From a checkpoint of a small mixture-of-experts model trained on Wikipedia: 40.7M parameters, 2 picks a token.
Below are experts of layer 3 (counted from 0) of a mixture-of-experts language model. Rows are named router (the router's row for the expert), up (a neuron's input weights, with its number), down (a neuron's output weights, with its number) and show model dimensions 0-127. Each number is 128 + 24 x the weight over its row's rms, rounded and kept within 0 to 255. Numbers have three digits each.
After each expert's rows: "comes after" lists some tokens at least twice as common just before its tokens as in all text; "gets" lists some tokens that make up at least twice as much of what it gets as of all text. This comes from a sample of Wikipedia text that the model never trained on. Tokens count by the router's weight.

# expert 26
router:126127118133118148164147120093148155132122132113140165124115145150156141137153148143152121107095158141087123104150130167115082160148112120141176133167129103149197089126137142086103088125125137107141097129121172101099117123125104106129117163156140142126093126124151128131077126133128075130096087129112130172116146109179122124155129116144083156093123110115154149140174141085141115132160
up1:134145126132134111114138136167123087118158141152123089115139092112127106133105091151113119153136088112133118147078144107120106100106179146125108086101148119075080152118153090148162123096171121169122172094134079181144150148140152164160156099118127137144136127115137137141172134131124150096151182104147139125114100141092131128114124141119150098149117146146124120120093110141127122123084
down1:134150114137132120095109160153094126153100116114137094089109105139139132124057150170156167131122160142150122150139148124168116145129156133147091163098130099171085158113158072065140117129122113132127149131134103130140073130101140094111091106153114105130110141148111125152127151118091130159131138129122139097110133137107097154144135141143119102133095169176129121171119156165120136133146
comes after: " |", ".", "|", "\".", ";", "R;"
gets: " 3", " 0", " The", " their", " ", " out"

# expert 15
router:126126117134117148163147119093146156131122132112141163123116145151156141136152149143152120106094158140086124102140130167115083159147112119141176134168129103148196088124137142086103087126124135106142097128121172100098117122127104106128116162156139143127094126123150128130076126131128074130096086127113129172114145109179122121155129116144085156092123111114155150139174141085141115132159
up0:147147134146129089125147160147119098114146118140098100113111095118138082142100108091108111140111110130165136135094103109121142148122120103113077136113128147115064140134129123143107167125133092164146163119082127123112120158130179111097160120148139092141107129128110171144167118127128166077125167129100135107138141158133111141120129148131198110184109143132124126136116107188133105102138
down0:084137124138146106169149171082148152129100123108126118125126142114155137130124115109140110133107106118120117156159087094129104126080176137150167142121118117090143109107159094118116138087135111119137099137185158136116135171113084202170148133121107128137182125140100114140119151154134097137168148147103119119132113091120120110134115132128129149150111138122129110137132067131179155100107
comes after: " |", " of", " with", " as", " for", "|"
gets: " of", " N", " a", " the", " was", " 6"

# expert 40
router:126127117133119148162146120094146155131122132111141164122116145150156142136153147142153119106095158140086123103157130166115082160148112118141175135167129104149196088125138142086102088126126136107142096128123172100099116122127105107126117162156140142127093127123151127131077127131129075130097088127112129172115144109178121131153129116145087156092124111115155150140175142084142115132160
up0:116160113142092124127137103153086142106121130158138101156125103151151129096102082157104146145127133124123114115128127076194120099138153117118146126129148148153090135176123123120151130091116130109102111116120136178139127117134164132159112132128123131162112133177144152116186066120120118154131156119132132103174129102098114138120080161094138106148120143129122105126107170132132128180070
down0:117126137113172167110132137112157145101109112163073159091120116117153154105081142140118153121116161113136123124153127119161116100103123132124109182087087144115078130116121110151140118124150146117143128105102139114133133109112146126133143082106149138142168160147156149096123183111172124133098110192107149084146132145125113123132074167122141120145120100116105123173120140088132165131130
comes after: " of", " in", " for", " to", " with", " by"
gets: " the", " a", " S", " John", " San", " Pat"

# expert 94
router:110110157095140149181131117098167113136094117123154090082108113087123161119151127131145096157156106151104144118124133129087112143162111157087141167130104125091148100137134154146129146178124119090108100106141165116116084095131126131105125110137103129113157134131135161146100181110110149129104107134110092149081092108147121125123163143149135137132095157145168171138149142098105146120159
up1:098117076114167118109082143120113098125150147180147104116085159129149129067084156157141143208105155153132094153126152126148139116114102110163091129119128127131116126142133145114151145139151132175150125111068111159138152098140112145110093096151134139173094107119108130146145103146119143141142130134137124124147092139124102139152107097118152128100173135109141135108106120145094134119116
down1:113121126179112124099121138144145131131137171124129136132099112127113167123102152159112126095154154114113133100138142136123145094079109106158110106109136187110174135161099107118142141138144101127149142105077135125126103168171194095146102160144101114126120102162167129162157085134146126111098098145109148144122136161103078127141090130120098147095142130125090114101109143158159131132138
comes after: " |", "\n", "|", " —;", "\"", ";"
gets: " —", " –", ";", " 2", "\"", " —;"

# expert 50
router:161164149146095169110115148121131142126140097153155112148129118106102159111111145143180117102135124110158144104115133102141118101155120125105153100128104181121111137150128112154165167118109150128120137150086102131127171122141110149080116114097093147173120113126087083097174092117091149110099108127111127092164150167150147130129111121103106164172127127111151137154089151136140094107123
up0:120139141165157146136138140143152139087168117078131123157146170181126111185089092149095126140105104109110132151101103089144089131111138138181126093109130147118126086160128116088139147134151136084162111129152160087131139157131107155126138085093103157145148126128142136151101106110126081133125143100132058138170141096128122132106133123097138131121137123134119106110124123143117144118105
down0:116086082095137115139117132143135142118124160098114109124122151119126125158130116120122124108128095100134137099114158144120125171116126192113128172153132161175130086086152147103129125135088107130137085148128141148094078165166148140101144093128150106166101149115180116087157170122121113155135155116152124119109092124098127143080138110113095170123122131142143159158146116128121119140170
comes after: "\n", ".", "s.", "es.", ").", "a."
gets: " The", " In", " his", "In", "The", "=="

# expert 43
router:139133149118113129130141138095110132114136117127115113145098139094147172168147141084148095093111141161135091130126142130150129146124151164082168123150098106135130151160070135100145122127188147079110139080141128113125078137139109124137112171120161165084110134112140166154101142158111133136096114107126154153107084138155142113144094159134103161170115136150149143107152102113117128104152
up0:079122127134117123141123178131142115077157112126092132090102091130135143159072087082140133112140084146127176137103093120138119114114136177120097128121131136119111161101117096092125114111170151163129166102140110127135079161132132115149105111150124116115153179127150135142147133084088148131101112115149094134153154154114125134117149127128140098165116146153153129109150162141152130083131
down0:127121110107134106134148095138121170177128107138118157117164154145119106135122134128099070152172130193181137120126136125162140148096158170165111161147096158145090134145129131149193100127128130146113108170144112144082111133128124130106144116099083109129091110113146109073117099143123123139126140136113131143085124107092129131114086125131113104111132123157148118141092144097137153157119
comes after: " |", ";", " 7", " (1", "–", " (2"
gets: " ", " (1", " (", ";", ")", ":00"

# expert 23
router:104117135121174156146087172163122148119144141149129130099148123107135128148120135116142124140145119118124098135132149126129105104149109095134082119149113133103074156108147119127123186137151124157116122162148105144117102094115124164156105102152145132147166114111115163180203144142121155105153163155101134124165077098077145097126153155125104134125133109141111157119093080133152113127111
up1:134115159145132079155108079110137128154118124143129121182096151090108141129133087139131154113143133139158131162097112108143117121145104110125140148126119140150147086165109125134196151120118149110146094110116158134182152148127125092124102117106041107159132142128118098125145145103157079112101165127151134114109149119130155125125148166122154120176137119141136122122125105091156098157139
down1:125140131119126078119138089151124124130148134113119116143159119152118083140118100121118140153126115147114127164118164160080128100112112094136155142109162082147137162126082115185117113118106193147104108138085159122125152093116132139175188146108160127147137099161114150107090145152137115134139119117142128122165145094144134163073128116133148101146135093101109109113110134132105154116168
comes after: " H", " h", " W", " K", " Ch", " S"
gets: "ap", "ad", "ak", "ub", "av", "op"

# expert 79
router:126127118134118150164149120093146155131123133112141162124117144151156142137151150145154121106094158141086125102149130167116085160149112120140176134169131103149197088124137141087103089125126139107141097128122173100099117123127104107127117162156139141127097128121151128131077126131129074131097088127114128172114147110178121137155130117145086157093122112116157149142176140085141114132161
up1:142097144137138095090118092172147110120131105168126098148167136111151117137088108128094137151126097090122163137108101074106137099100112156106130155113160166079111147094130081172164148098119100131149145137147113137159169163165151131133121130129128093136133134179129124134130117102111140088141178106134097121091146124128098145105103117153146116121160114117113132086109113145142148113110
down1:120086147165149174089121150120149192097112122140107149112135099151164142106147139097104147123151089139131185168108122134128103103107090143151114122110154124134169124117097160139181110129106101130111120145153111100156147105130130146113154134088112089144098109144106123123132142105140167093114126162101175130096088121105152144110128102129079145118155102157138144124133136145162109145111
comes after: " |", "|", " in", " of", " and", " at"
gets: " ", " M", " the", " R", " other", " B"

# expert 55
router:116093157093137155141148092143161148129106096114108112152119114115148117119151162116154091103116093125105157108144091081102111108086122123098134166161162153139150170134101170141143102114164156098131109139136153087119170166144129130100094145140086091114157163098117103127090144147133150108126148102110131127136159106139093123133109133128168143096168107112129149146157122104163117111148
up0:177123134141106145134115143143142065077075126177174160082133102119065135113135123120152076127134146126105158148126087121131136134120110108136082146126150159065110146100135094131117127118127131147109142102118123124122125153143139127179140157112139143123132149069128109117135114150174138111156127140134138143083123135123160141124122127145130115132130129095125136112134077155128138091177
down0:114172151122139137110135110120132102075147120158096137130106157101172145124123140170136120150160127112135099131138117102092119084109171120136120150116162109125142099112124143176150080137096128106134106127107085117162114140159134094158165140162123116128157137102088135166155141120122119117178098094117106087127156144153123126086116096179124128171152149127127096081141133157131124107139
comes after: " is", " as", " such", " was", " known", " with"
gets: " a", " as", " an", " with", " one", " As"

# expert 72
router:126127118135118148163147120094147155131123133112140164123116145150156142138152148144154120107096157141086123102151130167115084160148112119142176135169130103150197089125138142086104088126126136107142098129121172101098116123126105106128117162156139143127094128123151129131077127130128075130097088128113129173117147109178121133154129116144086156093123111114154150140175141084142115132161
up1:129147134120133093129131142167129114127131146146082099120105080122113091099127097119133140160139088110163128158077117096152136139087148125123113104108156174100056152102097104163142153130150131145131148126111086133151160169134140128123136114160131136121165111138097115130173144125147149113152179128175116084091098114122095151123113107130139089137128136137131116114090117173124124118100
down1:163121129121120097129098107170111139128102133136140129125130117135106142143146132167098131142154145128155162129115133179156105150142104108150126190166131182158102100138094103092117153157094088119173134156135116126132147114115120120135104116096128100124115114144102112144176122111096106146123114153156154089122090120091131121126148118107080165124128112098174154157056161120122120128135
comes after: " |", "|", "-", ";", ":", " –"
gets: " L", " D", " M", " Sh", " l", " H"

# expert 86
router:156114150110117129128136127129103089130152124157141136106084136085089151096105132160153105139120153112107185101103131145094117151133175162087159180150109175084128169150094119152132121101137114141145138119110137163085116100096131122146104135141141101145149155166147107094131136119130115166143089111096104104168085125129124148098116125134157144140129124128120151116094097113154168111133
up0:139180143157156127166138112145096120108110154107106122148151130102135115092157092148098165135145117098143130144124091112215101161141148148161131117116070132126101130137126090117122122177121145114127094118122120123112146172133141169125121054120147136155118099141108158141122114116150127142105125096138107086136070135110106111115123141153162121116146157151145145133117142160098143133132
down0:119148176177103144120169148119120136159149133111146119117137143087126102152130071108131134121123144159100148154125141116110125109129119177123148096166118093130133104108124161127160095111087127141161106167125185104120119134073134116160106167143138083136125172141115088132109117150095160191148128100107120111123131128119164117100121125090126122101138162144086146122141104103121115142118
comes after: " a", " the", " and", " to", "'s", " was"
gets: " re", " de", " con", " Re", " s", " De"

# expert 33
router:126129118134119151163148120093146155131122133110141163123117145151157143135152148145155119106096158142086127102153130168115084161150113121141175135169132104149197089124138143087103090126128138108143098128121173101100116124128107105127119164156139141128099128123153128131078127131130074128096089128112130171116147109179121142155129116145086157094123112115153150141175142085140114133161
up0:111126142149141051117127186148152129137125106131126062106130149152102126155097163104113162136150094125179106151093131112126145118107144143122097150155133141089082153089110144131135126122107135120141125141142142144143125136126152113158129117149128098148140152107131142088172080135119116129154132134128127109123151152091174098101170178104164103176151145124110107145141143137154154122124
down0:127171110140085104105139111163123155173140162122109120161129108101114118127103125116112117114162135134114127124133116119182118132085165148151142120147143113100118134129145145126146192102126112096134135125147111082125064131103097109136062158145122120113109116108128125102137180120106146105163164166133155116132165093143092125135121105138135100113085176156141132158156145147119103132157
comes after: " |", "|", "-", " of", ":", ","
gets: " 15", " 18", " 3", " San", " The", " 16"

# expert 92
router:118096151153128109104161128127132087136077101120120122131077153106172137162130138149142090115140152148113117116109147127110109120112110120123126139106117129087150147120126147106142111109139166113146128132123137130126085158105112105163138175151079101169159168127170137168106116104156115139111133092105100119097079165076129119124143138089184119151135129169104113091130135145160138126096
up0:124164128135138135133115084127127149142128146115124108148151118118119090108101107131120120191106113129150107143118131125208123172141120110117135077130131132174128124163110138134143138110195103092143114116116139160140156162137155173118113049156102137141112115071138101132128128103130090144118177105109114115088133103150126134115122110145149095102137143127118143137125118180131121135109
down0:120118157119106128114121100133122139150133128097112133124059088099142145100123126131151136125090101139167097097116139133128137097137141155107132170171156100112137110098144167117098093116094139156084106097074168118117143159074135144117143121177147135144137109138205122138127118147117103116130140119124130180127138150108129139115139175141103114165109155120133146118105114166143149150156
comes after: " a", " the", " and", " to", "'s", " his"
gets: " m", " b", " p", " t", " c", " s"

# expert 121
router:127127118136118148162148121093147155131124133113140165123117145150156141138153149145152121107094159142087124103150131167115086161149113119141177135167130102149197089126138142086104088127126137106143098129122172101098116124126105108128117162157140143126097127122150128132077128131128074131097088127114130173116147108178122124154130116144085157093125111115156150140176142086142115133160
up1:105143101165121106139117120167128074130116137140132099102108113121110124132114133136102131154158122156164138163097147088147119107164179118097074065102175124146109105165132091127165147110165118170122126122122088142157124121130128132128130075076098139114133088141124150124126140137103128165141136075141107117134120159120146149115127174102107099126141117127086134115143134096124117131094
down1:146148137126174107150109105150081133118117140139119147131142115132084101117142119104072147129128118119143117102086118163105135148136156151153085159096158131150106124161136083100109109087111136108114096103155106162093093141150152121107162129135165145163124145108123176118110166131151149125153118139070117080084139136124140125162134149107093115154123161103163153153157132130116131137157
comes after: " |", "|", " of", " won", " for", " with"
gets: " ", " the", "4", " g", "s", " F"